{"n_experts": 32, "d_expert": 64, "d_shared_expert": 0, "moe_layers": [1, 2, 3, 4, 5, 6, 7, 8, 9], "router_score": "sigmoid", "normalize_top_k": true, "routed_scale": 2.5, "router_logit_norm": 2.0, "init_std_router": 0.0232, "vocab_size": 2048, "norm": "rmsnorm", "lr": 0.00977, "batch_tokens": [32768, 65536, 131072], "steps": 3718, "dataset": "wikipedia_en"}
Below are experts of layer 7 (counted from 0) of a mixture-of-experts language model. Rows are named up (a neuron's input weights, with its number) and show model dimensions 0-63. Each number is 500 + 40 x the weight over its row's rms, rounded and kept within 0 to 999. Numbers have three digits each.
Before each expert's rows: "comes after" lists some tokens at least twice as common just before its tokens as in all text. This comes from a sample of Wikipedia text that the model never trained on. Tokens count by the router's weight.

# expert 23
comes after: " |", " 19", "|", "–", ":", " 18"
up11:512609470445440495547488431483437552537488481482499514477511526540524450507499487542515472584521458515430489534497539482465542510533488593511433435511455484474495473502480502475457513523463480
up12:567496531488494559588443477569441563488503495478462549454457423529493527509453489513483442473451430514433499530481494530536540555521488514520571516580500520555482485471438494545510454511486446
up13:507522494448483484611519488453495562469518505520488540493514482576440460477476509495474462446552501419505562516537530495472502429508423448452545448506563486497415491421447507527581496559536464
up14:484561484552441476570527502445567565444556543500508481502466425498447520549471463490472482481510547496538497475463562482476514533507528532451430545482510411505472523541463522501556439566501504
up15:546542463519474487493535429503461571519479487470503511452490498486506509518449556474446529534528484490533483414541471536439497538481419560512579465502522414537458469408525479522546497537518543
up16:430563473481435440574520522467514576545488493422479464478614496529545496496488510579491528494522563503464543459477499524475513566525502513516524447510474443487474501541481475484524501432410526
up17:532567486472470476558486523479530526492497565462439508485562456531486507520490515582427489484538476533509505493500520559507459524566511502492514458531477430510531507477464453444460545554468562
up18:525497507481475499568418464477489539517446516523452521451505425524572514507411499495507515523482493522456507489501473501541550489509451534513521567504439537609480505453464492499525499586501477
up19:492500449479444532526453572492447579549497494502496477483494442509456490486436492578486476478503496453457450449468513442496475500452557515497474516512437531493517486525526460546473528510566539
up20:481532470485435398556533487577511518468519496523418537443541463504470565526454522496491470546607512527404416461453434480532466516545496533463523541509473462579457523456503508554500484540491503
up21:467501419490470534535523543512547523511522533458471462484608375461449485574496488495463517483481469417502575530478506563527517561505483532498543421503513428567506559488537509515514465522439499
up22:506482433505463442536509437561496471510451481458473489471455475551455442491495575448474606528537491459501562405514510468487537466530516512488516534496530469546547506516544546535528480577459480
up23:482529431456476526627527467483536583557491521453540514458531520513500485467510492582489535472484494544522508502537467513453524562488442510506575445489497510506437447506505452579512520462512502
up24:463528480513487564560513497456558537514533532486409489476545566464588536535547504511483480452554497536476493475442534488562545531545496506505516472490526444578471491451499500526574393489445540
up25:443496484455497539530471506484542642448457443403508493512583492537472487546510503466505477493530463520550516524499496524440483543530478517441487432581432480523504545454546450525549523536423553
up26:469508454455424533496440511480469555550510421517546514506520462537508515560509518554478489548420483520509494487486487485428493484496459538484585465534449544449516522494489556481473564461478480
up27:448481463454465587511469572435543569537441490428559503527539548481457469534496447455517499498522504523454508489455576504496512504423527503456529466536477498536504524489505492522475474506592530
up28:471393492488476504571494448449545609519490472517546584534520478530458480464474515509530549525526529486567501569504536560480541513445522587483528521531437497513435488496498478490458492558561518
up29:488493474520453459559501467487503620478532484474522538438543573603444537533436586438454504559568530503469486538566519472451483488470482507430537472508501494504566504525486504498507463459538544
up30:480545524437443454618505537486510517476557471505533516497491475442502490503516533595545467523490512501480538514471490539552503501489522546556546451476481521505471482519448536518548479540567506
up31:554603488461536580539498517489559559469503491437600505465445449499525560548542488567493473581440454536490485492488505533520509512512512478504510484466500530510483526476449554564564489622521540
up32:438499496511435506535513462449432603512533464467542499463473532579492450520487508494528523535544534462483473501491459394481523503505491554499510443510509526478498484530473434521427514562475579
up33:518530427440463503462508485516491613540501430533499512472524459529529502526452502480457512536475523525484449533482526500519522498517510437485549420500501468522527478503542573536566521517535540
up34:547567523531403542543514500461466489460459500521500454533504461553547497419436418550527481522468511521477492488495522553502573590489537496540509427516473456441551506516474507497498461524463436
up35:455543534578472453462514517501389549498542460471560432436485471534496568515510502551381544475477508527502506496470561458452514499529516543522448478481522462531520501524501545511537521517438534
up36:477544505510453551565466510487495606504485539447486553447510480536436528533490468539500563569425559476510485518476551572555513465530551515466494545520505466498458527497526453542528472462480512
up37:443500477529430473546413503483497544516543473526498516540539465486448525492556488579530459510474556484536445485495563509541532537569475541494553501415463503512463500532495506517529503480505522
up38:488520475527452433595529455586509532591439482461531493524507416520445445511452426444467441565490452448455523544481475514485520479495441521548499546517556527488421561470504506522518471529481497
up39:461538517462514429468415484443446560549508470458473533446479452576476480587519503491473523500495463515469492474456548513535502447520475477479475472565523487572490465466512512513503511622474627
up40:501569428510441497465530470448514520505570500527502536544488484512508500598522551485447510500494524465479479523497553497512537566514601428433507458508492504500522501503485490493569475541478456
up41:600438434468426537505523535428562483549561515479452566503549459521509484587515445501488523584483508531488466525522523533498529483470504516486513476478540498488500453490564468445528448517499562
up42:398557528454458476522531532547539592501476437445490534481478419536481500480464495550457512559518591491493463500559514444472515570471520586509510434493457429511503441547484549560451435526593492
up43:481492517451480539536476517503561546503446490497499431513491455525480522505488497504442529509539533422512489449486516563470512549478455462525557452507412510519517557489463506544578489492497488
up44:619472445475467493533429563496496589549517500487489490530507449522478523528535518545576553491487525537497465506553517496465540522492526560471551420464441479515469534485497478584504511626502525
up45:478505465462494422538500471463495507536477446499489508523501411482519521502464510540505468505548523539442476469552523525486569479406515553527596432469484498578531430508440505507479565521507507
up46:479455496507432499617515528545500534489478498504525519540448513500517524487423478496485493475602531517527468512511441549542522431533490495499495529538530494529455478470534571503445459517516560
up47:482549428511512433540439540494512535553483495491536525521484478468512474523446469475466472571498511509506538416433497559523505520487443492558570500498503439537495511474545541581533494581454423
up48:525448486535421496527533497473591560498529543487455561494525453528572541469455460530478472494531532467393506492473532517556512493489479526548515500488483506483474519473464511492456441492416557
up49:482592517496448455535511474442458550533476501516477566469531451572463516492506602526500563486483479513555572453546542503494444475492552556456426485514444457455474474425503538514557485566514539
up50:525550467494470501463488471539460513472552502500489523551546423493450479495369549502464539511509441394517448487519462593528516536516474512440515430506446468471474462479497524504525523504463524
up51:525506496452482563471490462509447510542526518463592488424511505593452492530473483506491447527476480554438466548539527533545477465474485522532451424502494537526406476519542491571504562577517544
up52:464510454490528476536496470439492566535525464504433527478516499530486548525485449514401455511471503514474486535511466531463464454508474496469536412459449402561550524476545445513510497471474559
up53:452541541560480461497467521399401572515576492590481482506507434509536472567520454496433523453514544476453533446478456560510512489506419478504479492515499503578496473504479504547530477580463513
up54:418511473502455493513497508440509512546475474555529526504475515482515498491464608468459510519538444514514438528529510465451544426570493518454530464564470492524489551500442536470526506563488524
up55:483525379497486454563535550507528532524470483450541448550488478571479511483498526521436493447569474435460475502391470554414536495495468503464519460519443441466493581549486459552507466541522465
up56:485522485438449421499420512518480542607529493494512538480465429536487461548493577517524504595523549514463533528510547478509484482497552517506468509476507411437447508524514482503523502510466584
up57:499516384524497476492499515462532629524535475534544511551508483478443542530462574497420535486513507506524422475397514581468520557512527493440538437495486501525507518499503529482471510490481499
up58:495520451461456505557474492483578567498534408487509541557499504481491507587435527470440543545429508526493423513533546495495483516514441526513555432539486530411482466531501498542506560517500512
up59:525486456464522521610474531450501537580538513550477530535488447532435512525484547506487491520536514550500480457535496512480549490534529433538609481521517407492505543486521488524439481488490492

# expert 27
comes after: "\n", ".", ")", "==", "===", "\""
up11:484471462505502480553492533467531468491524476492435491566482468484454470481576507464495581556474566531502494464421487459485542536498471528503539484459526433500479461472531528463514542531496535
up12:467507467552467467566517561468467488503487420469511512484518474444467545539470525478441446459477495454481500534445480533487540528502516522513498495572529501561539445529508418515552510491460423
up13:499476417482510461494515483424519499481505532489519539509535542553505555464491474464467569542507490521513574521483539557439535552548521528499474541535517504624506526510498433501409494488496500
up14:480523521527520486521482531436491514403501477579537515435468454400397498463576506483476517613523533542504491439512542486518562504468536478527498536463531509476520448523490443481501502542409457
up15:481501490548428397540470509537481533474536452520498489458409511554497575542477483443491406494542465464499569525497459581493499501515468539518478512466475529490451513500573469502463458487490521
up16:515482581511530498557528543432514499489495476501483472454478597451476522501487517468500542544446496537500562410518560513477516503524507417513551553540550499486522557534535538509498464542459515
up17:415454453517346454483571475490487543430504467513527481486506505530517542498473541530526537471474442549466538471492562428492534454485522488543497498461460436518456458468440523548522510539538504
up18:456462493486492483499460445488507552618558459511489489512553494467437523475544562422539481505426526523463478453524494499518493523557496445519531539451518535573462459498517467486477482498504558
up19:474489531492473472588515542507430452489505400480540443496500607507492530562471528471565458456499523522525406495543460538477514478533541562453548531518555527554463515517572466450554484465424527
up20:453474505482437583524446483493456582447477496459520460509529503485484459484479475478448486490435532463555438540525560459452489453506486549511450533532515481497407457558511497512532514484476500
up21:478561534496461453523525521537475575470540476520469481566451491577428473509541529531517544551440517568441451503464512491447447520527515458552517518443498430525478434497468459522522487518473550
up22:474491517466470416574489543592421539498478445446479513463471515543465532560495516483429524569496468505518497479499520567477530525529451477442492510421513471498518498510503582465579404454483538
up23:495528495470390491530484481487522521524435473451485466536466520475524496565515481477503495524582482472490507469494515515475434517522517474509462546361491500565431518514455485571536536512425500
up24:523453483493488455525470563454561489450523509473482502527494507519514526444494536477480524499492431540493508488599448515484534538589453512534532531483499475522490542440521438532471507557468506
up25:476485439487448471499516603509515538412567447536518523475463582567487531547505494488465542497448495520459483418529495499482549459482456520506488546523479533584470481502506491547483546527482506
up26:504466508529530449582528478510443520480516466535561514421523508540525660455533518493544516518499479439470459499538430469495511496613489560500481521495505508454527493480507551478578441447487465
up27:512536439471502503528472543523476484529488486529563506500446479538411525486510479462458448475442521531491498446477512496471477547507530483505476500351444477506414524506431498520533506517476507
up28:491495451600513535538553476470413559511507458502477512453525474520495409513564530448514544509466511478527470469538539440507528593505549420461488468496495474509543493479484452488567459494405490
up29:480515489418521548552488417433535568464499414491484438408427480518491490502442517462447530475471492519566453496537549623520479531515512495452506479455495530495532453529469378489460511539500517
up30:530533476464531510491497479536485539534495431534498513532433553503477585476477437465450511534456503489506467544509492528422556603514495534518543537456465507507475500539498457450532483518465472
up31:495482492520437501505531535533439593537504485478439469497541486456478480462512544417544476501493543456513514484455508498426513457472504539508463565508544564509474439482523488428500437517453553
up32:445558513523485490536499486511471512478484483465455464466461499416503608499484533558458484560540509460534428493488540541468489539457464508563475571461523528525492490488512487531473468491475467
up33:499546451457479443555549510518509536516425492455463526508576544507512529446487520481503563480475552533519501542507526582538467482552424502530466511497523498496525448484517484580488527541482522
up34:427536450523497462523502514449482497493536435474498494514519468476454525494513471458502537478510469520504563530522473490521501526556490502437517518504489484519444521533516522522546438521509458
up35:499452410494393431500519517551488461423559491498528497517538538575491519524519470413449440491530441502455466496503488460516476486453454481493581564510497527539429529543499419532488467494424521
up36:441466549518466448550504420542518521431408439500539440426488474534526501543529528496417509557526530537542538497568481507533534510539508512485517529575561496532515500486488471566495447549501427
up37:483419521450459485523526530466453529505441367459521511527445490429555571557503531422503449545509544548485441435517518488460500432503545476431578483498477480535403495459504466451494517539489448
up38:482518496481445511535545520482558512470556539432468527483551523424492559503452489398441484510539505485456545460497473513503565512502508481453471514480562457518454458590520495486443510528453421
up39:482483514508473540480456512478463551552452437459584459531552510497409520448508473464482533475446461427485526501522525471470461547492471522491520541444473476489462454561485502449581450462466546
up40:446531538475526496497481504534497486502570445569428483475453489521462571539469546489482461592449485501448497462543559471525465518481495478525486559452501500531447473491539502529552487547569487
up41:470477481487437571540504468568452493466536488533511423523453508446504471562473464463503531480416498537495549495556472573542548555470525588487472500451542534526458535524477517466501461596518548
up42:402464446467462453483510502450498485434506492546522459518516510490444525512511434491508456519474520567507460570515503508527570497539431499424536537486528490572506487470487583582454475467502592
up43:535460530543520511526519535488532560504511444458555486448489528526442520447428483529467533514452518592585470527542510525513509539455516520447488450496501552422453428560496481518501515475478512
up44:480467484421540478478490525495538457488493403451504480501511555538494464511449519477475463578505458534460443480505471556447482563546496533463556527466463455522413465559525521435521532547446439
up45:493492511510441525516484563480552559556546539493494414417480548508488551566496501464497504464534520461586463486521538574509480512498489519504497486445436424544497530550541492489466470478507461
up46:488514532484495481579522562504498537414549516530496465478521499499454514508558451465489485512466453586480499492491535493463505499577493490515535522525514499536488486459400479522514478559436529
up47:452591517463466511519514486505468506561446452483422544552546478463434553556538492482519537547468486511479491452488453501490515509598448480473481403480525467559528525494521455563561461539517520
up48:477500494539485484544484525455551506468496494447544446477541555495443460502489470557479484536515480492467553510517560508555515517497533432512549505564572515553532470564425465557525479535439512
up49:467535502488519440561455526517485536519554451443456504456528502437476511542467446534502489470437530545536479548508477520569563522536545387454521522490463423458550529486498544529528408448462454
up50:428487512496490450500522568522445578508513540548508524455445463416491493486559490499562490548457485527542523453470503481480537474535469482469470545522486492543516485542446489372468516492426497
up51:512523483477475368512488501484465547487509536471538444497445484531492504482555481526521442509453533543444540400552474532528509623456524450518495494546487509524528534435496521493538456504448402
up52:508446490505454516530531548515501576505533487512460505469470498496486600519545482442558525457564512487448535482515553445446529537512521492560548554460472511450482478544481495501535444560509480
up53:461555509507467414498454511485558489570521546483458554484535483438459554557498504461462430528516462502532517483482431561528491478475521455498486554473504452512470468403503529449500492478515545
up54:519524398477487495505495502481527469511440448501549523489508529500496527535457519480440530457439526499492484510451558492455458622564525444490485526403463473492447452500535513483526464479459509
up55:533465447454421531523506500548503567530543475498488493476513470580473552530497430478489474591487516544450516441542556475484532578467554463543466509488547507474463559488505488471521471479496449
up56:514469466421484420493547574480443505481475494490504522481475505492440513471543451498521488497499495551502516412451536466501562486472509503517526586456515473504454510477433499467509477637428510
up57:415494514503477516479407509462526522416550485515443488433511453511536537510538576382499489534523483518494475544509514501464492517528495567496540495484561501543522455475393443492467459561436512
up58:477513527516420562559509523500544495505487527507543542473502590486483507502476446498458492561501454573517445430445504522540531518526552505515381507547520466476395488517464501474497453494424573
up59:498483499440468495530444528536479541477488453505503503531496607472428594448477449483572546495479490450518486463509526535484454485513495439467592560505523484515438452494412477487459455511416447

# expert 3
comes after: "\n", ".", ")", "\"", "%", " ="
up11:519542514508516512546524505497494485546457509460509460414553495476561507441536493544507532551543478558459505513483518466468498474493508425497454478498469519461513487492602580428563465565558585
up12:510378522496478473489496443520416531537501485486503419511469457521502472465496522528485476568505475496523498479535500521493528547529504514465408474425498499497505558600426546534538464486469548
up13:524523452497517455521508577483538406571472523512440423493560445521519475502533498563530488525509449521516502537520487509422479532482549452521563479493506549476493516464502507476525548572601436
up14:533534500493413502515497527506446510495495505465504454507581476507496475476396481538549521548436557447488453533507421470497528470488537516510531470485490457386529554523493518464493520385536475
up15:459488451499401500481516510452509479494523457511553398525495504542481538494461489456515438563589522551506490461482501545452466484480536492503463469498515528495520508567500455495472556518554454
up16:572600527499549471529500529533460536463560484508533489537500495474481516483437504549482521524506508560525479553498429528530553497430591518557517559528552491461449518471513577559562426437493476
up17:538470533401460516548580594537466525501479520484482528487530455417523512491475554549514574563529514530522512505491523498513516537443449573473449521484550501475500479474547497542482518473478456
up18:434516480533566527525483544524468479542477488532482493432581514457509570497511478549542500514506499500484486555550500531484540457518587430546526473523541462516409495510526493521499472443544571
up19:459491442495458503527472517572462540560520496481526468374528518476544480460504464525490484505482571463444471490529585518441552420528436466543524552519504518505545497568556529532528508514481532
up20:474490414541466500513476536510517522489489409481579550589495508528477531445476481461458507448544483563447473519481528540546504508502547451471489523533561464461479510537517432506516500535503499
up21:472491472433530415545477500585429569589521452472523521487468493519469471503543526491522538470552497505498497526546495506574558496536533506511527491468519479515500435505504524513586463477500560
up22:422547527525519468575489456494605508529481486504563507596519434442547490525450490565419558566533534546498551523500480540409507519474523470458501451483548541463467606488536489482525455565516520
up23:533496500449466532432503467509544566539495471474580545472556466522474475490445549513472591514441500473490480551489459505490536502449586470531456439430521512487567432563482492560503508444507485
up24:509452465488500468492475528439550507523532451464534546467516480517452482510509567540529549506521457522518522474524446490480454506462470492475489449585623579477481488541521426552553493448550478
up25:518579541504440517502559538519463486483458565508562500506510469448435423463443466511496527559465535556388473474513493496527467474574569533533428490449473524520513580526480491562477403497494496
up26:504585494425415483515539486535445496522458477495502528514503534526563577446528499492484475556451490523498487550484500587522562457509557584484511451404420509442494515500490442533577481488543521
up27:497560451509565467535504545489465456485531405537482544542505541439565471553495575467497548427532533493479515551486471449472496517564477441560442549441529485503496555502469487532480407595488472
up28:535522405448528489524495508512470497535537429574518526567453581496516473548474478515533500571530539531555557512467477453512571503509506500521484483433529463487490518518506462516531440499544516
up29:531534448437485513478439499536518513506432491496555581526510493479541519490489533478550487539476556534486495485511554551518516439461481543538460435427515476476601549546492478563516528614563493
up30:496507501533543426501502515549514564506521521533500478458511454506450520470517544585436564485537447507458520454546524479436498545471514494465445534511480427461513522483531509552544486412451516
up31:489485465559508380571530578524471503482473509461526554489441508506500445547502455542450530558443553508512571459418560520530475482435531520567507396558520487539503484519463532500546504449503480
up32:436428447456491492497522489525472500509553513507485481446509505474583482568516539500534461509481508514512469546493423566453560501551578441472484496493519504468435496546491458487492494485518543
up33:442508513436470520541563550518477447499483537427556500466489437469505513549497472522525568521498483421513514453526582526481489537440487497480538478502490457505588509482535512469548423450529518
up34:500523555469553508472551519473467416511496490546529460494508455565459500542516502516474508480506527551502515475530482517503562432489560546455456484530459448479521419503512498472557430535493476
up35:488526497546519587551501488532515519524503500467502485554475500523492485512546492514464477499517567495525555373494477570436540536517473512587539443513431461512521551567495495501522446477487525
up36:532516464474491477557410599468527510473537514502532456474510570461503425501493539465505467474476506534521512445426432469486574436540521502492445463501436488450529495482475511563454475528475471
up37:506525485566459504498506502513522540562497460525487505396499537469519475415585497534435464520445507486503532444520510511504485497588519524540534526585539464560463464529458553511476491467451424
up38:525523544553505505535462469494417416561494464495499545510586457450517524448526411524457528481482498540577430517473387467502443482499507454499487477446584510561463492497448517547542501541439518
up39:529589409449509537546422503536449461541465477500517470495435452473433435467485505539513482504484479464535507513450521500490469407450505437495466524472500518394477536476526480489562522466457484
up40:517503516546482516512495504490396523455542433529598470491533392524513563430497464442522449525476523451499467565517435477496525541494523490544518463496530378493501472488501439480473514512492483
up41:479520420498445429544407479483519518505471496481509505543422462519542509520502466521469501429490498537510527454471552582516471457531550434505553605544488482531470498540458457545509509468513437
up42:477527446496505484479527502506471496493420547500506489470486535551537514478402546462498505520525486479503477571519402555453491483486585437532522492454551443470466535497540489469503485521489524
up43:557502470505465522564477512446518505604480552487511588393520500483506499392483468465440497566476461536492504487546500526517557473451450493515512556580510403382447459540478500484455537466549499
up44:439500455501486466502530521461442500504516502452525525467461517525531503489456514431433585483449466481491462475483474502560489545606524466524461497441425503497582499463512503504461506494550487
up45:473499473461421525516423477545473470537528466553562543557504426515471470459499541497462542572491538534524521452525503531517468515463499528563496483480485485461518476475495560556531544489540524
up46:575495512513545429491498469440474540548501459456548570507504500474538478430549558547507516454420477538528568553477413507517450515452509522473544571548525470508536491505519491529538454459473552
up47:521521521498484528537541533461496549525526526440536527605504468535498547484472465437506474498555488487489539479524464558551507532536531511493504480477504450527462558537497564508476455428527516
up48:414568451532498501522500491404456485484516457487507473434528523439475468582520471550430483469544482565524479483503512524559482436498555536497477485525507445513507473536476476473467541501552464
up49:507501558432445519534447508491476594548597472477478510509503553472504575549469509487548505498470534510495441470524511547560469515496542453473526447498550454459516580427475505472479469506492483
up50:504525502468449492451489535532535523542492494489486475491457501518481479482547552510454472501543538416504474533486494502488470443418480498459572505450438500526513558519560530455536555551487565
up51:448528507545456476469493437495457468530504521458544448559515465474472496457483567538547549521498497479527501519470519582582501566516480454510463500538548503599464531490482536519549490473480441
up52:456556516468458477509587519475518507522480468472510476495512486460436467447479519455476502543544520534458548502435521545456527463507566511523437504512601502485576519577437501449491457535511517
up53:481509516444529500503482497455520595495582501420560515545551413569418505490468476552511511493587528532495511466533487454433503486537498482557505511519451478476552527471430531495535489462492511
up54:532497495551434553546583508494462496509514416486521541492574500475533543472459506495438517528490467468513518516556448546535530408538516494476491506509483507528470467522527526567514476513481561
up55:493535496540461519570553528474459612536485481632530496474574506504522516480564493544470545506498536496433509513542492471440492480490512496550488468502501547524502532502525480484437488551476424
up56:489487430450472459468486527460488499544546494511492495469481497449503456524535556530563490428481611506524502507428529540502438538511605479497502451543457510555483460455440542440513513534477501
up57:526521538505463496545508546505432471556476446592546479510456458507491501489569465517527589466473461493518513576486495489438508533502500506482471500495552465450427487465476542434553483592500511
up58:535529479545522469527526525524532509552574440416555458486467537479532517409520563463418448585496461523436450460488451437493505501513461457522508543539546480512505438618455513492539491516461501
up59:447523495492528505494456572554488471510521498525521530556408434508487513526555550496482549539466525511523508530489480496441427511578533478597473492464533427518463534457445538564490464475493477

# expert 5
comes after: "\n", " |", " (", ":", " by", ";"
up11:501529453501433479515513525441438527487491493570533573533425477515567489503564466432455433500493483482466468468490527442475483484516451560473524516566486446543513435558443466492505464476396521
up12:526602493550504490511500554485468552540542519549531463514505496450568522571542495472433499452522529505550532457574565561492592481479497456542540569499521422534501504495489496522565524548480429
up13:412423392455420513521439486546519536569496528444504552465491521498516509512512530468511528511509461523532540543520478492465482548604475559467567481476438461552504463470575512432501511463533521
up14:523464512521433465473478588476462511550491511463590485574505545550509452498504498472473417540508455406557471476557533504446449551562485530509465569543492461548533565556531551516440394540529531
up15:475502468463464471452513438444470518546562468465532496488468508482504446485524444427470478561500509523520494484462468504491475503469474462543522442524508473526484443482598572516569521509544526
up16:429501468541470439501447468406545460459524430539551418494512535459584455515469520508518519515546501508535414485516512509545492518488473504560510457463533528537499441430478489584486473561481550
up17:483570530482373478520430444522486475479504526551528464509524490535561485455440469431523507544484557491500484520476477535499475465503560498530472525464579493518547511405523557504511532577520556
up18:527503490476455476472476425448540492522461549490498464500452492497483538442428471558511516528513553516459461512501519499471598552480443501584559530534539514524498458438466548497480513492483513
up19:479531497459484402459478472501537474530498461524454488402488554497478531523455379498521530468511510507519506443551437477439556516521494471423552500433505535493446439484545459514537471578505499
up20:521490530471488475553514460388509477501486466471548501450444502471532519596422439482551544461490467530486508470506474517535550490515509537462472479519548425566463538499502475500560526519500514
up21:438558474529503419553519566444483489446485542430515485552492431493494526419526576501510539497543546563434525487564457507392518456564490442495534513526506472525461539496516529502499367541533501
up22:526571480446508448500514491462497444515520473553527451424478557525537498483507448446428511524482454517525475480505499508483519535552478511472512488509561511548531461446482492539447439510478508
up23:494478537513492427515522518491494531536551492439496483451548497447493498526525490420494481490495563504538478376504442584479529452542543466501490486561488479568492489510469459459536488536487506
up24:475495445480511478376508453432526479549541450577524480489479500471515514468547532434513459552494494547470499509445498542488507476405442430466526483509540451556453514431470541529517493534516497
up25:567543529496431539554490533390494519469544486498545501527569443506487491503523531459499490542509555500520467486466481561524543439511481494507528532503521450545528461473500410440555455454434546
up26:509557471532464438512469452454506514463530507525564587520503557537521538505574423538573443538546474502491483530518557530462509446533437525380514518521600467528468518526519530500505435512548499
up27:525537461503451480476457524532447446537551485531560484470483530452510483590559399527506487493470523525572514503472471530484565526556521530546501411438506407456486488459530493557523411476525464
up28:551534433494381541464478487453426524554456446500558582517481504446531486540534527525520521473483519543542511450484519571490537524491516458553527459477532502468470546464500503504522462486550496
up29:503525472532481547495485440495459422520510483520564551495619494450492482539536473450547412511487494488409497491537497504450489526502529553530499520501566418547427474547582498533513470524437576
up30:540492536532367526492537447455510513474543448498571586445497530476523435487444489411541533481494471585508505503517496522591443493543497482496469460512494447539482424510532508480526496444543501
up31:472486474534489522502537510437504503556494515574471507473496535570449481459483489552473497414532541523544527434423479531446503551469497488491579530495575396549448446515574606498479485550475480
up32:510428517535465499508436443443462449525447498523547529483460525544479496482556491523463450461498522544497488429592459508489478594399510524469445513431507469454574474459542507528481521565503430
up33:491518540511450489565426512436457455557516556474513542440487429524522515534426557539478585484444414444507488475514440483543527512537549470487478496479455500534504460462543478437555482512522566
up34:540552477554461482531563471467492545504542443449516500432447504443500470537513506465511561507520489518547506417540550495500502532522498462492519567497518423435468463495482462486499476572479488
up35:435529563483478472528461536477461442556539456554506535446544472551501465514502513447522512463498455454462464510477512532505478470504513471460422492559513465631548437532521558476512453540534569
up36:534497534545469579531486522433494551568553467472582525496503478468473458475483508371519467492553542490525436486501541526490566465500484463459465479517535514515590438553433502501530441578519554
up37:434535445504466442522469469451490493572626483488514490492518402531453507485509450456535485523529493477483509482496521499457569538493560525508549576566560474579560511511506486494483546468518480
up38:511510487568412492555522478394406439473515479529523524536456497523558447455487483468502495493528480565500462488495492606527493536548508469444510556530525471540507489526435496534512486431460520
up39:497539441487419415529510527463538505474485505506573486510499426470529435609537504500523448569505530511522548466439524569507508497464503488466554487515508459507514444547498507549476434531478550
up40:564509420463420467542432480533486434499518520595563417557520523509504498497521500472502477548526511487534442451499376512486520523502538535508499556465521497507523543535471514528539461564431516
up41:524500528489455517454476535445485540486592480508522553524503542494538495515525483528503561441479432533508550522522466558496484541565501465480478569513500500525484498446489545470534441466550533
up42:469555497412419515483524522503363486530571441512480507485481566510504547592540449502548469442471470490523434485490529527512552487459511533537493523593534504526479492461513521488508461525554577
up43:520585435484467452566497455508482464498540500508592498504495509475459455573499423526547454504428458548508561394491475535482479534530504469464509489521491471548526463472539482525467448566545514
up44:460497521469411471537433496488474479536502483514598514511489504469513485566605436463525492440558464481534489513463513489480554467521572500543493450511545499531506469498584490529556516606500471
up45:533480436527511426522529523498436434542576511462477544546488469531571532572526516472482488575483481554497484461537415589461498526526480572471512503497563519468491485475574499515571518557499536
up46:516492480516452447504457510450535527502586468468555514596471449475498543514590518488521470486533480556502549497559452556407498493503471429477480542573543486556538488506480516507544457557507551
up47:487521493484403466530417462389467531577570499560524502517500508540489530500476495473493517485471495587543457447515466499489497557504488570462516503519555480557497538409565446485526483545450563
up48:534483462547464458469517459495440403489563436515524522506504439474559491502543484447480466560493550576459554467526503476567428499541487500591528475478440485545491476561513530498507476511492524
up49:497511404475469468488402442414356475541519483543522516453478544532483550483555438490475526513455466508562448459535532512544508504509503456428493528493539526463470470498513484509509492472491562
up50:478491498494489449529448539451466545459474553468515495498548492524503586544534510486485464434540459556498494471519479520477471455440498483525445548564486413517503507459542513451536447493468508
up51:549459459574429519535449515493456484528532505502533513411477566553554470476503526509517536474495470440532519460508553487542521506530541466531418489458534501491495471488552487556476507564482529
up52:530544463487434468557471479420443475530491486490557493521467477447449491504510457514557524453521502552436513463542456528538566501511520517491539448487502510537499486438508523529535479552535536
up53:532516566548498481518502520499450529567524476532535534466536458457467475514476461506488462593517549456490498438426488513546493506522484428530511461546513491520444547528502469506489448534534526
up54:439490510475479594526362492513470537500520511528502505566494489553429522560502497460556506547482541434540540483519519523471540464505545400504504548528531524488541489495487503531529502591496481
up55:540534454537424564503471480492477522543514518532528456480514474477534469438511474421539507577463455506528479491524493633484485512529508472569453507522528454524482478460504477497554473501529512
up56:516494431473453427504505513491411516532506529520497570516529513524427539517496458475470470434486453593503497465530534476457447536524486484512520435490472387550498488495576554454454464517518503
up57:458507544395463415479466465413512496508482489500519462495492558493536519566503477496471560485513503524566496506431504487521546465497552529513536524541529466539548499411497492469478426548391543
up58:469507526451425496485463528502381455497465506518444500598451494480469503498483497542473448486479505473504429469563473552433510555470528448374575528472495513502535501403521506446524460513478568
up59:494510427399433472539443518528510464493533478528492569460450505499499432544507428513495554542398512432579477504580450520431525585497569499528553521518490604540527481403460480511436469525538519